Experts of a small language model.
Size: 8 layers, width 320, vocabulary 8192.
Training: a variant of Adam for the experts, 987M tokens, 3767 steps.
Below are experts of layer 3 (counted from 0) of a mixture-of-experts language model. Rows are named router (the router's row for the expert), down (a neuron's output weights, with its number) and show model dimensions 288-319. Each number is 50 + 15 x the weight over its row's rms, rounded and kept within 0 to 99.
Before each expert's rows: a language model's description of what the expert responds to. This comes from a sample of Wikipedia text that the model never trained on.

# expert 12
It responds to: Work and role nouns
router:71 44 52 59 61 76 44 81 68 59 37 44 61 49 70 65 62 38 64 24 25 31 45 52 27 55 50 45 58 62 43 33
down0:31 46 31 54 47 41 29 28 77 74 42 35 37 46 33 60 66 54 63 58 80 53 37 39 43 61 83 55 35 51 42 43
down1:20 50 59 22 64 76 35 55 34 50 59 53 44 54 47 35 30 41 24 44 47 49 37 57 52 37 56 45 40 67 60 41
down2:56 51 40 13 53 57 63 42 55 37 36 43 71 62 65 85 45 52 52 41 53 67 38 61 71 50 54 52 00 54 57 48
down3:41 50 47 45 43 41 51 67 63 45 57 57 84 62 39 21 31 36 35 49 67 69 60 61 32 62 67 44 48 36 50 57
down4:31 44 38 38 55 39 39 39 42 55 58 50 22 50 30 41 29 39 48 57 49 48 49 35 32 48 56 52 49 35 29 52
down5:45 45 24 40 58 34 32 71 32 81 24 12 40 44 45 34 42 51 63 56 75 39 72 62 50 39 65 40 47 37 54 50
down6:58 41 56 38 32 85 53 20 38 58 40 18 46 77 25 34 54 50 53 46 54 47 56 59 36 47 31 74 63 50 53 45
down7:32 42 45 18 72 20 45 40 47 79 47 47 61 43 50 26 55 47 71 57 55 48 60 79 38 49 43 56 18 60 36 59
down8:46 58 44 67 71 48 57 38 57 52 56 39 42 13 47 46 42 52 50 59 37 64 79 59 21 49 73 69 72 59 54 50
down9:48 58 57 63 64 21 37 36 31 41 49 29 37 22 56 52 62 56 14 55 56 55 63 29 64 62 41 52 57 33 32 59
down10:30 49 65 52 19 62 65 35 50 66 56 42 38 30 55 46 50 10 37 73 44 14 54 39 37 58 58 38 40 36 62 39
down11:38 57 53 70 48 62 32 63 78 72 50 52 49 47 56 46 33 41 56 59 55 61 55 45 55 49 58 38 50 67 30 61
down12:37 49 52 61 41 56 49 88 74 55 38 43 41 40 45 43 79 72 59 49 78 43 54 36 71 28 52 31 32 46 35 51
down13:78 45 39 61 39 55 55 71 40 61 31 42 74 71 57 64 41 44 39 63 71 57 44 64 60 50 32 62 59 64 77 32
down14:46 49 57 44 56 57 56 54 59 38 68 75 54 35 48 74 54 43 45 32 52 64 43 56 47 31 33 69 44 72 31 65

# expert 19
It responds to: Verb endings, past verbs
router:61 35 23 43 59 24 60 38 56 48 35 64 61 64 74 40 52 18 79 30 52 35 54 58 42 65 32 61 41 49 38 45
down0:73 48 48 60 30 37 45 26 59 68 61 28 42 55 55 49 54 39 38 81 32 47 34 44 34 33 50 58 35 66 53 18
down1:37 61 71 69 60 44 40 20 42 52 54 27 50 38 57 73 39 88 56 52 70 73 54 41 43 18 53 34 55 79 44 44
down2:81 53 55 42 61 38 17 22 52 47 64 75 80 14 57 64 64 34 63 74 35 41 46 57 55 41 78 67 35 27 22 44
down3:62 43 58 49 46 53 37 50 42 15 43 55 22 25 45 60 52 78 72 66 41 64 39 53 62 47 64 53 62 64 47 55
down4:75 48 54 44 37 68 41 42 31 63 50 49 45 57 43 37 29 46 49 64 58 96 62 43 42 44 42 48 45 47 38 46
down5:55 58 37 56 44 63 37 38 64 46 71 32 46 55 41 48 42 37 48 69 71 62 31 49 55 31 36 75 23 51 37 54
down6:65 53 43 55 34 62 65 13 75 28 81 37 65 58 48 50 48 42 57 60 51 61 23 57 31 31 48 98 51 53 38 51
down7:54 51 45 49 48 50 37 79 25 43 57 89 47 66 31 81 29 44 42 38 65 72 45 59 52 43 71 36 62 41 36 64
down8:45 49 54 36 64 63 40 42 68 39 60 39 41 44 48 39 62 54 47 54 47 56 26 61 57 56 51 35 65 47 73 45
down9:58 49 63 36 54 43 55 47 49 34 45 35 74 36 43 67 45 64 53 37 66 44 59 76 41 67 72 43 52 33 57 41
down10:27 60 76 45 63 86 73 39 61 50 40 32 44 34 41 58 49 61 75 68 70 37 70 30 57 58 81 52 57 29 52 51
down11:47 54 42 55 31 77 46 53 43 48 74 25 54 43 67 32 33 61 62 54 78 44 62 50 59 48 37 16 50 95 61 31
down12:57 53 52 55 50 50 64 72 13 51 53 26 30 42 67 34 46 55 47 35 65 29 36 34 65 79 31 28 57 05 40 23
down13:69 49 58 61 41 71 59 58 39 47 41 57 73 56 65 65 34 32 53 64 75 53 37 58 54 68 40 56 61 59 75 24
down14:26 46 45 59 40 10 56 53 49 53 61 77 68 50 41 16 63 61 72 37 47 82 70 29 51 54 34 99 60 57 24 61

# expert 8
It responds to: Non-Latin script bytes
router:62 00 42 50 65 40 52 56 69 71 40 59 69 48 64 60 58 37 57 50 47 33 44 34 47 51 34 49 80 49 70 28
down0:68 78 54 38 63 52 47 34 43 80 52 49 58 56 49 43 54 55 55 34 30 44 50 42 20 83 32 54 56 47 39 34
down1:74 49 36 75 77 35 49 56 59 17 57 47 48 48 54 55 39 78 43 62 32 35 38 44 58 20 46 39 62 65 42 28
down2:27 64 61 39 64 31 31 65 51 46 38 31 75 02 73 39 76 51 54 53 62 71 45 45 66 52 53 58 25 30 49 21
down3:58 42 52 65 49 61 71 52 43 32 58 43 42 48 57 34 38 46 27 41 26 50 36 50 74 55 45 63 41 62 66 23
down4:60 38 37 47 59 36 62 48 72 71 48 54 45 42 71 56 39 49 35 76 43 50 43 24 34 59 53 16 63 63 71 46
down5:45 50 61 57 36 09 50 51 63 42 49 66 67 60 58 52 62 42 69 15 68 45 37 35 29 33 63 38 29 70 41 50
down6:58 48 43 60 42 42 64 38 69 48 70 38 60 53 47 52 60 58 68 53 41 57 68 43 54 51 56 65 60 36 52 68
down7:31 64 19 51 73 58 48 53 67 66 31 64 54 70 75 90 63 29 43 48 37 48 73 28 27 30 29 27 74 63 65 40
down8:66 56 20 50 79 21 98 56 38 42 24 35 54 43 24 51 47 83 41 50 30 38 52 56 62 75 35 55 53 53 50 62
down9:38 42 33 81 81 61 52 59 54 95 46 21 56 47 38 74 49 63 41 43 66 18 78 49 46 49 47 40 32 45 59 64
down10:29 62 48 49 57 84 40 43 60 55 53 46 49 36 72 63 38 51 62 47 67 64 57 53 69 14 75 33 50 43 23 57
down11:38 46 32 58 65 47 30 30 59 34 58 67 34 47 49 55 91 50 38 66 24 62 53 59 38 57 34 74 16 54 69 42
down12:37 66 41 31 84 55 61 73 60 52 67 51 48 54 43 66 59 60 52 33 54 50 22 46 22 77 56 52 54 44 68 39
down13:69 47 28 50 52 49 68 48 51 40 45 37 52 57 45 37 57 65 74 47 40 60 45 35 54 57 50 71 56 51 27 50
down14:35 46 43 72 07 47 43 26 53 35 59 55 49 42 35 64 48 38 30 60 37 55 49 54 74 69 65 73 42 53 32 59

# expert 17
It responds to: Name-ending suffixes
router:69 35 29 55 65 28 52 64 63 59 40 65 67 50 54 51 61 53 54 45 47 33 53 35 54 62 43 58 69 41 57 31
down0:48 53 76 70 88 43 61 71 51 57 62 76 55 79 38 42 52 58 22 44 53 77 35 53 52 55 45 44 49 36 45 49
down1:33 38 18 48 60 44 52 37 43 11 44 48 66 59 43 41 82 33 32 58 59 65 33 71 58 54 52 35 44 74 29 52
down2:61 47 34 50 35 33 57 72 59 51 35 29 64 43 47 41 33 30 71 77 64 56 44 59 35 16 40 32 50 33 31 29
down3:46 46 29 39 48 42 67 70 32 46 54 71 54 35 49 25 39 61 52 62 42 60 49 45 70 53 62 22 49 52 50 68
down4:51 58 57 38 41 57 31 58 53 48 29 37 42 33 67 26 40 58 56 48 73 35 41 31 64 58 25 67 29 37 26 33
down5:27 68 32 74 44 43 33 44 50 36 39 52 73 50 39 50 15 40 46 69 28 33 34 38 57 72 53 40 62 42 22 49
down6:23 45 60 48 39 61 47 46 31 80 59 46 17 31 34 38 85 36 56 69 73 55 25 78 70 56 40 80 66 28 18 20
down7:50 43 39 39 79 18 39 40 50 34 55 44 69 57 61 52 75 67 64 28 69 70 63 43 29 24 20 29 30 68 64 74
down8:58 44 16 66 69 54 73 58 49 05 32 55 72 58 69 43 54 62 44 43 25 29 39 59 68 84 59 56 67 59 53 53
down9:87 40 65 37 38 29 36 27 65 28 75 71 46 90 64 44 41 32 51 41 52 66 29 67 49 60 61 48 24 50 40 59
down10:34 60 64 28 65 66 43 33 50 46 62 44 49 51 59 73 71 40 38 58 71 53 74 61 34 27 83 28 42 55 73 53
down11:57 40 37 24 54 43 68 49 54 35 66 59 69 63 33 59 59 50 64 36 41 50 55 54 40 59 37 47 79 39 67 78
down12:41 45 62 69 38 35 29 42 44 47 27 49 52 32 52 43 40 38 59 39 38 46 25 61 56 47 65 70 76 48 66 28
down13:76 37 67 62 57 24 59 52 73 49 60 78 59 49 49 70 66 36 28 36 29 61 73 26 56 47 51 66 57 35 38 94
down14:44 41 32 77 51 45 77 73 63 63 42 52 32 38 39 53 50 47 42 43 62 69 46 50 66 89 44 53 60 40 54 18

# expert 6
It responds to: Technical word stems, table cells
router:70 18 51 63 72 61 57 59 58 91 33 59 66 62 62 78 58 49 62 26 48 35 43 46 41 43 28 40 70 54 74 23
down0:51 39 49 60 41 29 39 32 47 35 61 79 22 33 57 68 69 39 47 54 49 41 58 47 66 41 96 56 61 27 64 82
down1:73 40 23 69 35 31 44 49 41 63 23 45 33 51 40 69 61 65 50 23 40 71 55 47 45 48 63 81 37 42 33 75
down2:70 38 58 72 51 80 56 45 72 30 72 15 66 57 60 55 55 32 24 49 27 47 63 29 46 43 34 90 50 68 57 33
down3:52 56 45 24 80 61 59 38 37 67 37 49 34 53 52 53 65 42 57 40 32 44 66 45 43 91 52 42 64 41 45 36
down4:88 43 57 40 51 20 53 40 85 28 49 66 45 54 69 43 76 64 35 28 61 47 31 56 58 67 58 21 49 56 34 57
down5:79 47 68 52 48 46 51 39 44 55 60 61 50 16 38 41 29 49 57 62 47 33 44 47 50 32 61 64 34 25 31 47
down6:63 66 04 63 50 27 35 73 46 58 56 65 67 28 50 49 69 49 68 24 60 36 79 57 43 43 72 47 35 32 48 54
down7:29 58 14 71 39 79 72 34 29 52 68 43 49 61 48 58 54 40 60 43 52 52 35 59 57 50 79 48 30 72 52 67
down8:49 38 77 52 60 58 27 74 45 16 67 34 51 47 52 56 46 40 31 42 47 26 55 37 38 32 66 52 63 53 33 46
down9:79 48 46 66 43 33 70 41 59 70 56 23 36 72 38 60 65 58 53 57 52 67 28 52 55 71 57 34 62 22 56 51
down10:13 53 39 44 29 55 34 55 50 48 75 41 34 32 53 50 48 38 51 49 54 36 71 43 60 46 69 25 45 65 39 43
down11:44 31 54 25 59 51 60 48 32 43 63 48 49 36 54 47 36 57 55 57 32 63 47 55 51 41 72 35 41 41 22 44
down12:61 55 32 85 41 53 43 48 41 77 33 26 53 49 56 64 61 42 52 44 88 42 61 43 34 60 57 46 60 27 76 43
down13:58 57 40 54 66 47 56 19 46 71 47 48 41 30 64 60 45 49 41 62 48 59 52 66 64 68 66 33 47 58 59 47
down14:47 55 70 64 32 70 73 42 60 45 43 64 35 44 37 52 46 53 55 64 54 48 78 50 35 49 58 42 43 60 22 42

# expert 23
It responds to: Second letters in words
router:59 30 27 70 56 40 69 67 71 56 42 60 58 53 55 71 74 47 50 39 43 44 55 41 43 48 57 43 77 45 69 31
down0:31 53 45 48 32 54 51 51 56 61 37 15 43 51 63 42 59 81 62 79 49 35 55 65 69 21 43 43 65 50 51 69
down1:33 58 40 72 54 57 22 36 38 57 66 54 41 32 68 55 48 39 34 45 26 24 36 57 62 49 51 51 21 34 44 51
down2:58 54 48 17 47 55 43 78 51 37 61 52 59 48 69 35 56 26 56 63 46 36 79 21 67 32 30 44 53 37 33 76
down3:56 44 68 54 49 35 58 55 40 51 65 59 53 46 55 58 26 53 50 60 34 44 51 31 45 34 98 50 35 53 62 26
down4:80 43 64 63 63 31 53 50 53 54 56 22 34 62 70 46 04 31 50 62 32 26 42 38 39 43 58 20 37 49 51 71
down5:48 51 53 47 24 34 46 53 44 47 69 68 36 32 38 77 18 58 19 41 75 50 40 43 58 41 35 40 63 37 43 59
down6:50 54 42 35 23 53 70 69 57 70 35 49 38 33 51 66 37 65 38 36 49 36 72 58 44 50 57 72 66 47 67 25
down7:50 48 69 46 53 40 31 68 71 46 64 43 49 50 47 29 50 48 42 79 64 48 50 49 61 31 46 37 61 53 37 46
down8:53 63 34 10 55 54 46 36 58 43 31 45 54 38 37 48 59 36 30 51 49 57 45 61 59 68 75 52 83 55 69 69
down9:56 46 55 45 41 30 58 32 40 47 48 54 29 37 63 58 74 60 70 75 60 58 64 70 44 32 58 55 50 16 72 48
down10:31 47 78 36 54 64 35 46 59 56 67 24 39 57 65 50 74 34 44 37 60 54 63 56 37 32 55 39 49 43 38 40
down11:46 52 72 64 47 55 55 54 47 70 65 59 33 67 29 47 51 62 36 56 43 32 65 94 25 82 53 41 60 60 27 63
down12:25 57 35 46 64 44 42 52 79 57 37 37 51 35 48 49 63 34 42 73 26 30 41 54 47 50 53 68 55 45 56 53
down13:48 44 65 28 44 70 51 48 41 67 52 31 73 72 50 52 62 56 72 64 65 43 45 69 47 34 49 37 84 35 67 33
down14:44 55 53 55 76 39 99 48 42 44 60 38 54 49 43 37 52 60 38 44 60 48 75 58 64 20 52 61 47 36 55 46